config = dict(
    n_layer=8,
    d_model=224,
    n_experts=80,
    experts_per_token=6,
    d_expert=96,
    d_shared_expert=0,
    activation='squared_relu',
    moe_layers=[1, 2, 3, 4, 5, 6, 7],
    router_score='sigmoid',
    normalize_top_k=True,
    routed_scale=1.0,
    balance_loss=0.0022,
    balance_bias=True,
    init_std_router=0.0353,
    lr_router=0.000265,
    vocab_size=10401,
    norm='layernorm',
    norm_eps=1e-06,
    tie_embeddings='early',
    optimizer='muon_variant',
    lr=0.00903,
    beta1=0.93,
    batch_tokens=[32768, 65536, 98304],
    seq_len=1024,
    train_tokens=419800000,
    steps=6469,
    dataset='wikipedia_en',
)
Below are experts of layer 4 (counted from 0) of a mixture-of-experts language model. Rows are named router (the router's row for the expert), up (a neuron's input weights, with its number), down (a neuron's output weights, with its number) and show model dimensions 0-223. Each number is 128 + 32 x the weight over its row's rms, rounded and kept within 0 to 255. Numbers have three digits each.
After each expert's rows: a language model's description of what the expert responds to. This comes from a sample of Wikipedia text that the model never trained on.

# expert 34
router:086096100103116144143134159066183078114118157167161140127118092139115191104074151128087121094127174124101155171089146114077125134134087113138065217175137180117114114111142127140118113128112087093144163127139159158175059097166127053084112111082081148079126149077141126195092119121132179152156178156126082155164121142187111173143147121094123084122076097136094154144119124110127131184088137128154156161127121081139092158133167064147106107154122109090131120073128162141121145124109149165104105154115100162163147166093168139136081126106129131112172120113063130092171083117153124154204086125158138100135147103106117135158143090191144150184100114165114097066128195153159043079151
up0:106091102119088094112166157118180055127159146148156109095153149129129112075116137107145169137097117114135155144129167146127175130115146153153107166136140122136107118145132121165113115094127156164145128127118138134129117126072104083169154138060165162104173139086138127121143125151063135183125204136095108154153175105181100114107153122071108164171082133159118099158114176159179130160065134153153142172201133113169120141106173065100131155110154129107157109147131150203121058140117155121122152090139115159154070131095161187053101137122097059150162088185101128089140139092098133130081141096072184145154030084110170151092106072104159124148128124123091166089187053168130114138099
down0:145064139130147113123168138108139069102133177100104156120172181102151071097131159175151166136131106106138097128149158134130160118126128136141106051051107100160147116114054158132150138115136104140165119161142129127164164099086107087082137135136172135109135177114147197158214095255108114132158149139083178090113135107177122089105139120138127144121085092105116144137112126070100101107126100145104160118155148106170125127156139098086187156144123098157141114111156041161121097141139125145093130174170112127185148069122168205103099096124160145113105154141148141058111132090080187150064097146095173136109081111111103186124114125118131140168123156132117113156122084101090181125114
What it handles: Commas, and, but, auxiliaries and adverbs like has been, often, most, scarcely, frequently, in running descriptive prose.

# expert 18
router:107113142144163110122124135072153103121082065102143128151063166122125229096115130138096119112156139119106073149110056109104141124096152152133114110156116210167128157106176106174196115086144131113095112113091109111118104083135094153140130098088092141119142109144108110141181098114120146141073173094074135188157140148139155138118154122120116121122137108083166157147050176121117059182125122180109145123136132133095132195195146142085113096143096113076157079123088108125082174073134085139147135137112160209121095215154124152096128166144138158091125145129103164218104105088149079099156103089177163123100107180156090106160144111161153127103154147157132145105169119112124127058142
up4:095122125128096118081207146133152185115124156092118121110125141156151179161204174048166107080134118175097086087154093122128079099122124133189157106136167134142159115121139119129133075063077118172129104204140148131091132104074155093122106101143118149153138121103104091164125158105150136161108131140146150184132088127098092117142162125154091095104185078103105121128158160125084133090116047182115036039096124138077141176165066141104071166162153142107145156111120129125093096130153097161138092151090102150122155153204121173110140135200100153104135111159146124161138128114138154087069141150192097153134170155134079140085126133165105127133149138107170116157104106104125164131180
down4:125144180125097149117149109120082108128095172089046145164131196104123140139133172154168172148162112148157083093134094138136137095164118124089139121084134089127071089148099103155127148089101128201156138148125146115153124068131197091080103129110138160076080103149167185148156109210186149174085177148132133126100142134061070145120118190056114091125100105096101170089139096160135109075072121104127125132120089108097151078148097141144132135183180153204150122153139134159092094145142139135113133198118144164097134135141129146121136153090076177114106170093048132124089154158136111069163122098107112156186168119166110165133127180116110095115124180184145135123080137130103140104106
What it handles: Articles, possessives and adjectives opening a noun phrase, such as the, his, their, National, General, official, Chief.

# expert 13
router:129118080080079138145144187123134096130082040142163120208111172102161218079131143129093086118156205116185075152116096154099161118138085109118080124121169182112118152105129090185139135116115157109150123121143110105097125104140090136135153124148128181100101132113140119146139115076102141133157166135109163145175135149134133117144116103080083137139142081090104149098058153159069148210112140173141180161166093082093097139160116105128134134163092082058139106111117155107133134111177146125114072168088129153111112181096107133107106150132112146090130201112086124137082073164162123154139078193122158097124134134166140113103088115160104152173139179168141152063110183122162069099135
up4:071116122153154137101082132095167132169160117179141092189111165120081132165122129045128126113137150092156131117163171141149188124138086135165083109125176103177089128097157111181137132170099179137152080083147171053114152127114073170092116108105135134099124121121115138130139124038094167137162127109069123164181141142147129121100086106096100122174129129096142119102115137171137113178127133080109221125160168129105162152106170070105136162149150114095158087167147122141159055077086135124149095168078086125173125188112113131139097105131123140130093131088129153108123045168137146173144119063194144125168105216181114105175127112092137132159135122074110115094090121109143153137123
down4:167214140139132130131158174146120118095104099142096084106137129156103135137128150178105133139108121119137142157114143192118122103109118112142118095129116106143159128189137116108107130124190141128087183130092091048126100156191143120100141102150134143092150138146182179157200090125175141083041176129160120101107142139155045169175158123119099117179172143129100148127148130127138124148125201115104128103087105124115112123174107102162130124114125162128087097072124172067085138116077121106124106154109073125090115067108160116147128136115111118086227166149150108180129108122115137105034110167151128085230112109072185129101144104094112067076114140156135191158164127133111126156102
What it handles: Determiners, quantifiers and opening parentheses beginning a phrase, like the, The, several, three, and ( before age or dates.

# expert 37
router:060126116118115126147084132133125135173140135142119125118095169096164165126137141166111122121168152156079045137173070153106139148206151194116169174168146162191149144110182133210181125126154104101112113092156184134146094115139167105151074110143166100103160148072089036158106155133118167157117147156131151136121119184124063150112129141126170087166156104082170089171089118155068117141143136162179150160171129081147114166187123183165067104159100102088167146108115147143148130136175069180201078094117134157166095114165132135144140150102134107097112086132121096101147100102142112122157105092200172108159131154111112162145138162134179108168164109127142132116132151126127122095088
up0:118110114014093137139182150133124109173180098146185093120159108123103155124085126120188049143092180155099154134129134106124115126092104155103140100128098110126053192112151143141153102122167084134139142169125074171140157173100181114111224147145167126146078171117108149136168101112133133106102096149154132144166131111118147067100086092197143070145157133126158133108094134098082125127100087146134130090127067144125120153095143101115143110148085110146150063121171133131145171110110147170117198169089168101163111126194131066115159140113167106136127170118168052111150119132081110132113155077148090114098189091159109150129143208123109110080155151123153157161099121145118062148135
down0:111138161173105182144177101121129170094086155150181152147103147074139095047128112153106136150072144163135048142117126186117161156132127130113117092119116086054154154102118171086116134119171186139161143151119098109082211159110144114113113186185142162131092186136131200086123133148155107079114087110170111089118085093109102160109133067101129107112058172121135171074117136113108144197085105173112107166136090174085163114133157113138070090165082139139192141112110122091137060134093151114122127148137103143136161140124085060151094120182171163129146096190135138118158131152147118118137112135117152097152079161096118044139180105176126118144097140149125154144124152160112097137115
What it handles: Opening stems of longer words or names after of or the, like comm-ittees, comm-ander, Bal-four, Ag-es, v-ampire.

# expert 39
router:175092095137139120136142164107115102163123109118133114132040154134155124091188065147069133154142147121130143176141121136085055128134127152129118103133153143085125158096177138148109160094097049078181105100054160166120143123128091127119107105066159116086109159131092066153148206119129129096128181170080074119161140120188118105126132138149080116164112063131129096147102142126063118214089102142174159097146112105138088180136109168048161134123066064074151144169143170125116076101101104153122145125116118122087162120094133187109137157130068148124145142078124086132109136116181122151152143159155120149133178163192184101149154152142131139165144150144116166101189115129145124104149
up2:172143139148119151130148117091072119137152146153166154165112169136086171136114086175101092151137166156128096116123099141180159176081097118122124079145124121177185141138121148106113176148105087135097101154075145144119125110142097159136122134100112167094128135094138137104129172111173100115130186109000127115137120179179133200051115122071186079155131130145180131151126101133118078119130140155107187173124122099134053123082098111112119091159129093130098096158142102106143109110105129167170174085130208113160157083106146193134120104108157132143168157123082161106053026077153142084151129073107130135128175126160169149179152106084134131146111164162130110154113121098127104094165
down2:091127150111105105134122096095131163128126119100118132132166112095097082191174213105096073182075179136058149136166156155138128120089076115164188109125101141145100178139122137127166154146136036139173158103164120144078106126106101124141092180141174137190142132156181162140097106095112076179100110099062109114071091132139138111140119104148111133142123136117117114102215140156074111139128104186168128153140135102071099129074132153153126190192183126113122077146124166112125121064139137141172131111129142136129176188120142121150148029115115185118154159142106139158098111120112150094133062144097059120134140057191135130144168115134117075109147147113109129108092128155115166143138
What it handles: Paragraph and line breaks ending a list item or sentence before a == heading, mostly in album track and personnel lists; title words like Best, Night.

# expert 38
router:094087076135143123107181109141116104147125100189150130163110206130103149078163078117113127067151174124126129127131123109153096093161064120179135147152203123101078095119119147163173124080152089117148099147136149121145076097123128098090161148120115137162122159134089090157125137116149118108139162128086078116125147138138102113165098099064091119136065044124212121128142195137118159157097085138147136135128095096103128163106123119117138122050121119050141104134106172127099148134107137166169131097106089151173081110150117130167085152141146193110103128177048119169138144065068134163159167175084188094156141131095086082177135135143190131110118145134083115131141159134172082063150
up4:139138106147095154095135131106108098127173124105116095153060170142081074121114128048107131109115101085148144086170115132123152070163091171116107074127138132055100116151125134080183110127168126149117154149142059127102154135104136143038125168139202157145157120109115099138157133141153094087103186136168073105144109167139143154165122125121149148157120077148188120184068122135141189124131095151137114128176116145125078151199155132139108124107120140059123113119105138143093157114157156170114151118143120127092142149109099104153112167147128177136176146160047171182139082128091160127107131178098152129096110160134106145164117132135140072130114155147097158112177126204163028056200
down4:117205162127120070176136121158173088154070118139121133211181118138097086131135052176112200139114120108123138111159105094112155066143132103081117131106128119140195087189089082050165064139131162110116137152103133112142120130119169198095120112112160152106130173136120159108117162137114149129110143179121156122173155120078091180129145179125126114121184061087088145134159128149136178117086155097107118092106100111147163133112068195129116070138111202150110132103137104127106127128116169109108176112139110177156095163106163179130096110141106116139099085116078080156160153169056163078145100158074096142119167100121100119122141145119110164148038148140157129134106129137160130141170
What it handles: Verbs, modals and conjunctions ending a phrase before a preposition, such as would, died, nominated, and, or, plus noun heads like votes.

# expert 44
router:096120109121148088145113119120126112161074108131153088131115098173158191063100107141109130134132185136089131098156077158102054160136170132103139125163170189145100119079150152176111134076138107132176151152107111127163092146192110162157143101112145130085116128106127107118184124120106164149142175155164130085150086072146097164100151041186140142113135115132137167133068111176091107179081087117156182204160108094144102114180169144105092101150103101114100130122159145131106121134118112066159110135128194220191096174093152186066087157112076149125137141149110118130147134144147126161159105152182149079095147182095123074171128131127148143130150138089108126114159171094157135078074
up0:147116161070118143150112097125110145078131101119166020120163053161159143143123088160117085152076130186129176116125112136112114110080158173098169152139100103074153183149191137158081109134150114089161094139127175153177098103165155143099154082120127160153177120098030132120171055088118132112082153163084132142137105138099092113151172107137160123114101118150100184124089141117120156091145152159157114158106178140058171141179163111192114088057155121115113091130088068126151137105151146139191200141169139125167168148140174098062082135140145135133138159109133166109167132107100110119095136142192110166147106157098112119102147126075161103163125095162137094108133133090114142130130
down0:122128170096113120123046140127185145164104156130131106139136140166149157130075150112132164138086131158116144125136141108110159098110143133155150088127075117073103088125127139097107181140174116137124118162163183131057093167138113186146156123158081118088088095125107141112099114097128191142193151143098117116088155150097137146115149135160141136125136120166124144106184140154106141116197107157095051170132120077089072129115155160181093201130115127092086153208188119076153103095121091148106118076106136079107085135177168161152122080081135126169150196122164114126083159130120170134103143094128145090156091157095132055082093124113119154078090149191125179153057140203143149141093
What it handles: Determiners, numbers and quantity words before a noun, such as two, their, several, other, the, last, various.

# expert 55
router:157087112098099111144131076147121097181177127116092086108091116103158200151176102149155094096077144149139129163105112146111136078176121171124148119146130173087175147117153111158122140106114072122160126085072151162158108099153159073143201124135134111086142174144054125145104132057148118112092135144105094118116172150112095183135125088120119138122091138108176107110172138110124075113134141166166133216158090101095123155150095086112138186100107128124102104147097198139162147175094125139166095128086120157131083160113104131062136116135127124101112135122092150142083061131140099157168157102231135082128168187177176115130087119143166134214147162144161171088153134146113132071166
up1:083167111129124101122124116098110077101103157140107125084121173219185150134101152149165120123110140141049180131180086175137088128084179158125117125103133163113190154096097098126072122093132099192153129120133151137170116158169097080144149110130099144139076181150164084132074141062119081073127179126120113129131106087062104144182169121103155126138144107110153083124149141164127153132162117149140102151165121100144141185126127066086159170155127120069123131123106148125185137086088132119128068076132121136118086176164093170111132088213164101126116113149098155141108129117088162187115139124109122067088118120091140150114117165120144184165186145118104132158129053219126085144125
down1:081122216126141108126170061162114147107113114126136159138113103082209101117119170155177135157168122085123086120068165151136124146140154096072132165070087115121162116140161142089181117121199095114124151091110166117076138114140103176106152128156105101102115126151110133150165112140182161140159145149066138107133170151131165146109133148124097139171094138149086021171129155061129120119099132149117123159079121126148137105151134141157169093157055173079094190161101071160069130098106159070114119157132134104186107125126102205124136111154141111131150167116183175118125091145172093091155135118076101100158102103061136149130127144133156091079109100104132181079150141130087174165124
What it handles: Periods, closing quotes with periods, and paragraph line breaks ending sentences or sections, such as Peru. and ride".

# expert 27
router:134055073136096111105143132107180108150069093088073119158110134118128163086104092106107088107098146085132103165102112122117110069183149137155122133158146196164127104111173087127135088134173124086124150098064157127164033104102136106149134157099141109096099160154117108138135110109198180157112113173133143162153165129170119147155118147119160059114097135102085090147154114115100066177077139160215170194118168088122060134174111077078068124176124088136143103125132130134118166141116099137184093136129139120161180163113105120101100174135129144105152122120118135114153119084119145156155115139182125054121118150180176117133135140112202114162085142146155191058147151162136107133115
up15:162130054122115129191117131126146071093107103093090126090097162129146108133091088165131108126142184187149070182163105118097087120124060116079103134110116125172139137049145134099140119055116177089123142166129161112149108118133143072171100170094103042120132199091137129138118146120144095094144168154109148116140105160120153130108123171115100102127145116174146079124119151063227123104121106146200172109142156129167130084135127135130089126163143145075129089145165198094126102135128142140170149077096120098173163219088116168161152162103111082085127097145147093132140164162120161165151162110100125118132110127087098154079180163154155116176146111174090154144134114160089141166089
down15:133114191072076128143150133150204151107088085125161156187153121162161074097138122129091182125120145202156137104104108138129112101078134171071144077116112127167106131075159105132150124188133215146151179102167099089082150094138115128124100173164087123133149109117183155098101146112137121152156148135134120141112114104108123126127062112140159174134123151104116074154153130154119133104144139150094166141135143167137123105110101103148099066122158086107111078072174042194088137196215093106159130142178123116102084063071146086149146195094138090115187128117121121113152176095109157132135183094132105127071141118177105113105131092116128153130133116135082185152167131071127134130143
What it handles: Commas, periods and closing quote or bracket punctuation ending a clause or sentence, often right after a year or number, like 2010, and ".

# expert 35
router:151146077134142150079162117129193098188088114122146125176139169173148114109088124064061111154160187109156160147083087151093112154127104145087129133146147116096126120156181110115137074114177102105136084123131194120161089106159092113157092176101070145106102138091070079186135150108164133100130166167098123149094146143183140172174143070102137165125131140132186105110104202147145086197126101189132123148123189108123048155180152156114080131130093091076132133156075170217106152139125107145097098101060106144114150170128157103093165142095120162124109091112060142086112118098129151189138086168158169138129125127145150066131125126136161141137172104136108142108115119099133119124133
up1:116116149116158143144148114144146091090080110113135116063138126151147121176132120102120107104151119131094234114143112114067171125083166098168143098149129082122150142115155145135164157159131092149128115147134128095082097122134108129175101090087124137165113115082150107170166157116162128160109115145081128152095155159189170099119114169098134133144134129202129109069184175117152054129098120149150139138141131144109049153106137178188135124109157085133148159067107169097165141099062105131119095077130070094087130127171161121116154090158110122120053149122116157066175121228094156165111121093139178116159120050148086112156104104146148105171195104169135125137091062168165123109178
down1:096073156124165071128195106132080136109158148124154119082121099093111149070125127090161116129131186114091126114102132101089112136117123195127133091130132123147157170195107155127039123143134120139106144099099130135155119131106114121100155117046142126162095125094141110133139160104150120132097141135166176089157186132132094133131177174101098114146156064165147195128094121066028082185135153164082147149107108181090167128161177154146109114113163089150091118122164143113152081135134074140077119105188091097097084195194105150162157136097152116133103084109178186163142079131159144117130090132119131112091168137114081120079104130180170178153141168158145088148141140169106120100190
What it handles: Prepositions and conjunctions in running prose before a noun phrase, such as of, in, after, during, from, along, before.

# expert 43
router:104122134177118167145119137160183066201092066075075078120099167166172143118116097158105075139128139056148106126098130110086113124164116157193138163171145184126120148114133088142118108160098128097148136113099091082119109045185142129105133079112132093101141147125120138132122165099154110146109132163151114195087085136131144135139098141103185121145079088153132124092123168054097098120097086111147109121143121110124054222190127114083129096130100105089158099106085167086102131110129108118132091112139123116137105174144110093092139191092112136101114141130055123168151170159135118181135073144134134130130147123096116099114089144160176099156111191161166142073175217148164103101111
up2:087139118179140160067143159110215037134104118182087127108155159181114120160102141136133126075133072141117175100095155115119100088134099131151136059078166188175121091165109154183150119138140131142156140149189129074134107128048130118100102177068138095081130120119161136130120131062113085146130143112173154129152164128107182112093098148132089137147116114126160096169124127137125093094143131087173147100173139107146119125208132128088166173098120095136229120158107151111109179152124123079173083113127121117121107098144130118175110138093138092159107083107195048147134127091118172160137115156144105105137132053115146138137097131130100147111143109078132190167165165063120145147111
down2:129162118121166162097121093164116135134168141202182173158131153158153124120116126142110100148174057087152126134124107135138085121149149179147119108154065103167130148155092110090118092054177108169125147120146118124138122137132151076078109073105111156055141124175084117123153054172153126129165080104097054127172167122116074108063160101111083154180120165150144088086125129113169160114145091178072167113124112147101150103143173136142121149169146103101173136106138107091112099084115097100157116129143196124105128146090106158170141141084109109174092091131093111158122167154115098150138135158127150124198080087122130145154125201158138117118081150150092033149162117073188160184162
What it handles: Final whole word or ending of names and countries before a pipe or verb, like Germany, Kingdom, Havlíčkov-á, Od-in, ov.

# expert 22
router:154141128127114142141120137133136102130089061092130127167126144142157136097127082129118070112124170108111116094148095081066121105122085127133158109143144175086121125134160092171141085091164067120122140149055150121146119131181156144135145059122113172136131105125089098192122169133162141170071164119096073129124099193209127158093134138133124095107104095147170177144062155097108126134122118143149145143112135134120099162157113158120106121090163118072183015136152111116141148078149067104188135143097120130140127222126151125101090211116122167115173172101087130185107139086169121142122136145124145094194090138092163104131165166180142156156161210197102131151159124108138124090130
up1:173109054150174133090157130126137067100100106161115133146142115209156149071027103128107174118130085104138144138111142138123098144152110134102136124145143159146172158134116170156135118116120104148140150097071120159144083120126136123090169100175081169101170111143107101141082133096129069075123170131059180087144166098178123098132130127161159113109156097194068162116173111136122102073189137142106184127116160173140120129118096124119155090072117162079128067089131124107093157099149141129158104139158137114069115142075121170138107073098167123148165146123128109170122103158135184122139162102123141086211153121186166084082100152084138108158149113176078186147174103171174146133079
down1:197080082082116185131113094115119083125209132193115107150182115106088150175126125121053091106158113131154115171080107158101160131134105088110133141138123143125159099107147112084095101115121120150170188085113126181116111138120102122209134126130180097154058125160176141141128144122082112131050139031072161084129135123183087069113135071100158145089060192112146164127126116130145117076150150133135172185205127102116143169142139148145147161108123145113096124143120125129143105106132149176128122116120136114122094130172134156114161058155192138132158138137181133095113139122066117088141141093135144112135119117139096180160155106169096190121146163124118165069136169093118156110072
What it handles: Words inside proper names of organizations, places and people, such as American, National, University, York, ARIA, often in tables.

# expert 20
router:118072178108107171120123151164066088117089092110128145120144157138136165109123098129131095174184158105126117155142057068134116152119142138149087107121132127173097124150148148180116088145132113070166122110058184177135151124155138120099162158106108195155114137092146061126199112118090099173134170123097086146131134095153104121164090093085115093144123100082084150110145162155103111100102110170210144101164076110121101151191202143123138091181162098069196129073104149142165156099148150139133116124159148170168107126115173141134118160043131155086084134165120150121091103149083128076198108117175150099118128124147121124147094146160184137119105131148138178113129156146130045090081
up0:124148113077104194091178123164047141140087115119133099148094154057095191143188108160183115147146124171087106052119124080178140105166177109142150129134123076169184151070122131126128152117138089116107096093146141158097153155109139176168152145099119154152056138054091103151173147109107136141138075171140104144057089104108115058123175131110153100129094144092145106167130088157111143117119122179148161080135091058168110144129158154137098135092149105076175098098112097171129166135090122128115131106156197140160140115110144153096123077103112160080138160141113122159164166174112144095168128126161121107168112146113132082186152131076132105168118140144164189187102149116136080086118
down0:140112153124116141133137138172110167151124144190108136123089188160126166136156161134069205074062132099110155102084099135149092106135125207132110076106154148171093152147114095155105126097167130144108091159129094152158104141130143140103139118064090159114122078092151107157114175094122171149147122152151134117128104113129116093137109197111121124129105097134167126145078078161182132153182106083097171126111094084169129138093074130143067173073116192075118138133126132172101155208129131152083136125090149029109135158124138174144147115117116108091164154185136129134228098158128098151127138118071221106105165171174109143105081164083077148120093099078112118129151113115135129133121
What it handles: Word-initial prefix pieces such as hy-, sub, dis, trans, inters, Al, and hyphens in compounds, mostly in technical or scientific prose.

# expert 52
router:118089129098127146139110109156187057178099162160085167153058122112166176117150131137082159129128176102129141140144071078110131078124084105170149149094134135146106116128187096198184102093143089095186171126072137109147118086127156146141112103125094136102132177112096117112164100078168127123182095110115114135130095220189114171104152088116150071149073118094092103105149131057136111116127105105168118132134125129127107174134150153079094189103129113122153098103133088184130140145144129155144068116111135169166109117092092122132115176094170133106123172125054146138115160094110151182171145187105180098133153080116143132189163148184152124114096155183131122043177143119108096116131
up0:154112106125143122104096173193140104149076152135148132193135163134156152173148128088115184127117148170115116127108086179194180124196122093143099102091146150102099109093172110171109159111136125118124141065140174147068155123087099177069123149136131092136102068104145170130119164086146078085148135106191174179150124115132143116079108163150097106134085119141054157141129156105151120122072142125150147106156103111089101079144144114143125128106110143153119173097127164093153121194136092175122135095179132085121108100173120107114126181103078094139082140195112113146020196159110082098175192144127129126110148142116122145087100095176140139118097141151146136147183100062179074147102
down0:139138145143101170079204101132119178178133082207178100157104104133084148177145065122158055142170143182136116095135123161122181148095042102158131133070136132155098164118141170177146152093127142126100189116154124090116167126118096138131069150131181166122148052098121168127101156125108109102137180105143118126110111152129122093066073144107134119144069167116076135116129136107126122096099174161162096153196151107125173089166124143137106204124130111167126136113166123098143120125115080157140134133162177126103154096114170072181088128074164071155114098128084156094124141141118137155096150117099115130126174136090112127131168077177144149143137112075079092103135101150073069197121
What it handles: Subject pronouns and main verbs opening a clause, like He, She, it, they, was, were, are, also, been.

# expert 59
router:094119090087111172145140091171145084146079063148147097135129148149140137074074172137151134161146161094170126096159099134097107141191119123099115079184115180183149145095143087152118095081152095123198104118065146118087112092162125154131088108107096189077105086131120105111172171093101116166105213173147080167084141127143110159126072023146124139166149087136180122123137088108107093118133141146171137164111162111128094175179169106113074123109106148091118105089086170142108125177119110174113156146102077118117141129071124133118143178077154135078126097120081111106090121133135122156127108127179196113094091162164158114125145110176127129110145150170132132180129172183107164096100
up1:128173123098097114115103177124131167102095097121113151115142155105136130104145142082161100155082166084140146146115120148154122139113117118155136122150149136163150157145053115196119137133180136116125083091111125103155132102149128133107108111064125172155086113088092092140132125127161156144096095172167159151121055121116123090141078135179145163141107098147155172127161157107099086103175122204174143076133165088108119233156084163115131133086100081145151108082091148145164151155173123110136176135047092049076151117108114124104141155187105176160147110078179116123085138123124138198171135200118141111151138135091066108152041158104058162105134104089153137117140195090139105119110
down1:166154123149132141104145146121137157109098136076156093146103142144108134146157153104134100137151157117150112174164098082146140134135141101135203109129067087177140092125143175123126209116167120154110136122190119149152107113112167110089127109145168132127112136164091044141110130133100165101092105160105090138135160095103119124132112093090080113093107159146107151151135150122132107081125169097120115017206143083146151150090104108140200110129074072098098187198160142173117145078145178155075146122138133108140199159135153109135124044126098112069134081165160164081086109119168174213090135169159117162105139132125148090099118160167072124168125108052116122124074144130142106149143
What it handles: In, on, at, of introducing locations or dates, especially "in" after a school or place mention, plus sentence-initial In, On, During.

# expert 31
router:100120093163136120159085194126132046124107114119140098141122150139172134112153097152116054112103165071132051121129087113073099100109130091140126124156156126088169146136121102127117130135080100102117121116124152140168163121169118186082108105086151093090156105117116142184115121097160182127097162142150141084099153160147131154112119068121124094158153133161119117141085179060104085194124103159189123135138157110127111119098128123069096174140155158042117046088124137156130185128155130138137096120122113122142091189155143122147133138126052115146111141133148136122116102142129202108116159174086137051162091173092196129171106129232150170145103123176201135145166160113144111126089
up0:179154132131135061126114165081136115102165145106105127198075142186112102132119144151099082161112105095098112111128107170075141181144089148081146142122116111145095112127096073171161146140122100102100152139180138174145118097113173127111161138122053099124060130088117155109112178133149193192120097113158139133154159107110127158142128124141156147153159073126074114120127245161145101121180105118155050127177117142130105102147114048109098143169134077085113094094115112149152133166176174198205065103157097141119111136107133134093085178097078078130135115144158121157157099136166099100179139110096161092156138093175147098181155084115094119157124141148150082108128129138097103147163
down0:141111132152136112159101138097136151099088179168094064132155102123082176121090203156157106157138117142127175131151193094139115115103145117131176088124149202143158077192144136069175155118094081159104106114169143100158076129116145152170161107160143170143136115118112126159154078111074063130128101133156057099110095185102106087086165050143147110151096138112180088121077090164159078139152157072150141096110145150082126158107109095189120152109150099121134147088077151132101165138111103120096157109208091139095169147093141149108216114125109167147146139119127131196127128133105118100129184100116103142096143134145123106100140092133046168095183147090150153113172137158131108160075
What it handles: Pipe separators in wiki tables, especially header rows like Region | Certification, plus colons, semicolons and list punctuation.

# expert 30
router:102082110079097101119142143129135120156105086144117078102055143162091133122096072100113058105144175101168129091101163134159120127152173133148095161186185134099144171098183097111167082076122108102112159090139112126138135091138098083159153112190126108154159145098030181198126111090133128127092153134116078125181100160156177193159122100104141162175089136110170129140064155160134088152135088122165131111120156078134096191143132151082117172133082102100160115122135140156162094114154102071152159140077155131113136160148129165157080131100103118119133166150095176152147115082124178106158097117101139090146116192132192118174119132126175106098102145186077152090138118170165143170078
up0:171129100121127095121112181111190163137082105093161157160161126144112104124087161157145107105144111132122134067134159119143083099087111140150157088127199110156121144115071116178119141149066141111115161179136161084138080091132138153101127132168110139126123213161101167119150100115100183135175160110105140130096136114142142183072151111143198100171185110090098171127155139128156089112168088112133046091131097142114131125115165094133109124069077111104074128127115154164166096213126139058122163156092136133048104111156155101136135186117193151068118115136082134175126076148097108108129112108119214138141163177119131114122173107128145195135131159066089167156127093086122093115140
down0:148141175097123151170143130151135161090187147193082134103103146093123165126124104155112098133117079177082113129114131123181079133163129054161122129139133149143155103163093159188138099167123088142086135104145150098128130190137153147113063175146090124094155152111120095106119139142081100136135125081120098109154195115192075082153169158046165123147095158136123189087129134146046125073137109146091139087167121153103101111138119110126176149074135093089082146111123187091110122134116137089166141119134173152149122139182117175128123115096156153104139183070102124123161130139045099166139143143123148137147124101116093128046162158106123160121142055165045086156144197178100142143136
What it handles: Career verbs after he in sports biographies, such as joined, signed, won, plus line-start markup like ==, |, - and list breaks.

# expert 53
router:153114100133103149139124184134155092171103155125106085171125142152200165104116122150069063113136115121125131110122143071097085128127102130127101124126189187163097148126161140189154085127135084140132127130058120097104062105147131103095098099105117119113112136144128154168142137128109136191130126124088108130100144175141168166188146124108136104083116156098165103153108137092075095140119104132152127125157164144100040209213069096086097127055087122108170066123135129160107183120127126170129058126118119128096169208084156139117148201105134146141117183120115168211103127119179167148189085148170144087170108132111143124148154158105102107193131149125132145079142145081130130132111
up0:145091095109165112114180150104135151151120112171143101193122123122160094074144090126139145079140059153166145107118143192161162100200159204166097109099182113162112128109150117152139070122080121164123138143177141128110100097092098172139132092070114164068140161074182131141114129086107170141167099172068110141161131133151120159089110165079047180075103104135190086113126078097085089113178115111148123154080158197178122149201118107115106137149083101140137112149071190153134185094136122133117154065157202111133134140120135108142149135096130190041120112089147148143110141134126119132129156127121124174105096114126134182119187114145137111105116100120100137084156151120150131142118
down0:105153138140144132116121130185149106172120137096092097123242164121104148086162155152160097168067083208131136172137117123077170162103158120130077116123173155164126131128181066171136035145142152147058127141125143107069055142095154090147083142141122147135111117137167146149100126132084155151140153089145135104135108131082121155130121116145131140077084107080104141090154148104200135159082082107136117096142140110127167154121117132180128127112180123159126079109129140101091154131140134113149098122135186100140103111172118130166189163122130059079110139097104166172121094109191132097134104136099095136214104123048081165133104125107120084089190129121125096163105160180114162121177
What it handles: First digits of years such as 201, 199, 197, plus place words like County, London, University in biographies.

# expert 16
router:176122063116130122132113143140146102131047062104153065161146170159115088098157119129076115122148160097157085134126106111112135119158120161090153152201146170147124147134157154157131070120146087140166108134120170152140069075195153147204119120122110130142154174076125106145175155103134137087091148174145093128113162135146160157134105089134105084158151166123168121117133145143078074155105095157125189160126189094068113124193137092092093124157156089108110114120055198199142100098144110147159087122097105142076087174119150176074133126059120125080124136163091139108141134121190141132155092139176132083092139112148155105115113151175168125120133099183143149120205174125136164093107
up1:150100132137119099170156090065137159162112128230133117125130156093118086110108109093110127114109156081117119169113119155116159198155104181129143102121158163161152113140095126108086119149130119119039116155161078119103130127111119109133166177096131106140146157169118147152143148168188087172174123126085156118126151132128175193064167130125094124127113165116137143139122167151093106105080124088103135102100179155147098116178133138143106100086135105152136121109140146217109129093127141123122116136064097130129153066085177136144079179116199140102110124106068083115157172158105119108137068166128151083131019111142144139130132087213178124092146177107111101125113157155171106191054
down1:131079128071092153126089064113099176080106121165072134085134096105087138111088133127142128095121132108067091180146126103159145154125087150167144129129166114091114126139100151124120126109164168112115106130182129103121169188127096132147135201093177138155150170108147141153150199212130154164091131101093064060127163119126172161121174103137139171112127235096153118082115179156160140116192095129150121095124087139128079086113099174080171140153129087144127108163162177112171107132174115119164126097160117120191122094156106074115085133120146136124104152110161072141139150067169189100068139092146140099126127128156152082120095123177126071083173093100134149157083119110152141157118
What it handles: Prepositions starting a noun phrase, especially of and in after nouns or participles, such as colonel of, during, against, between.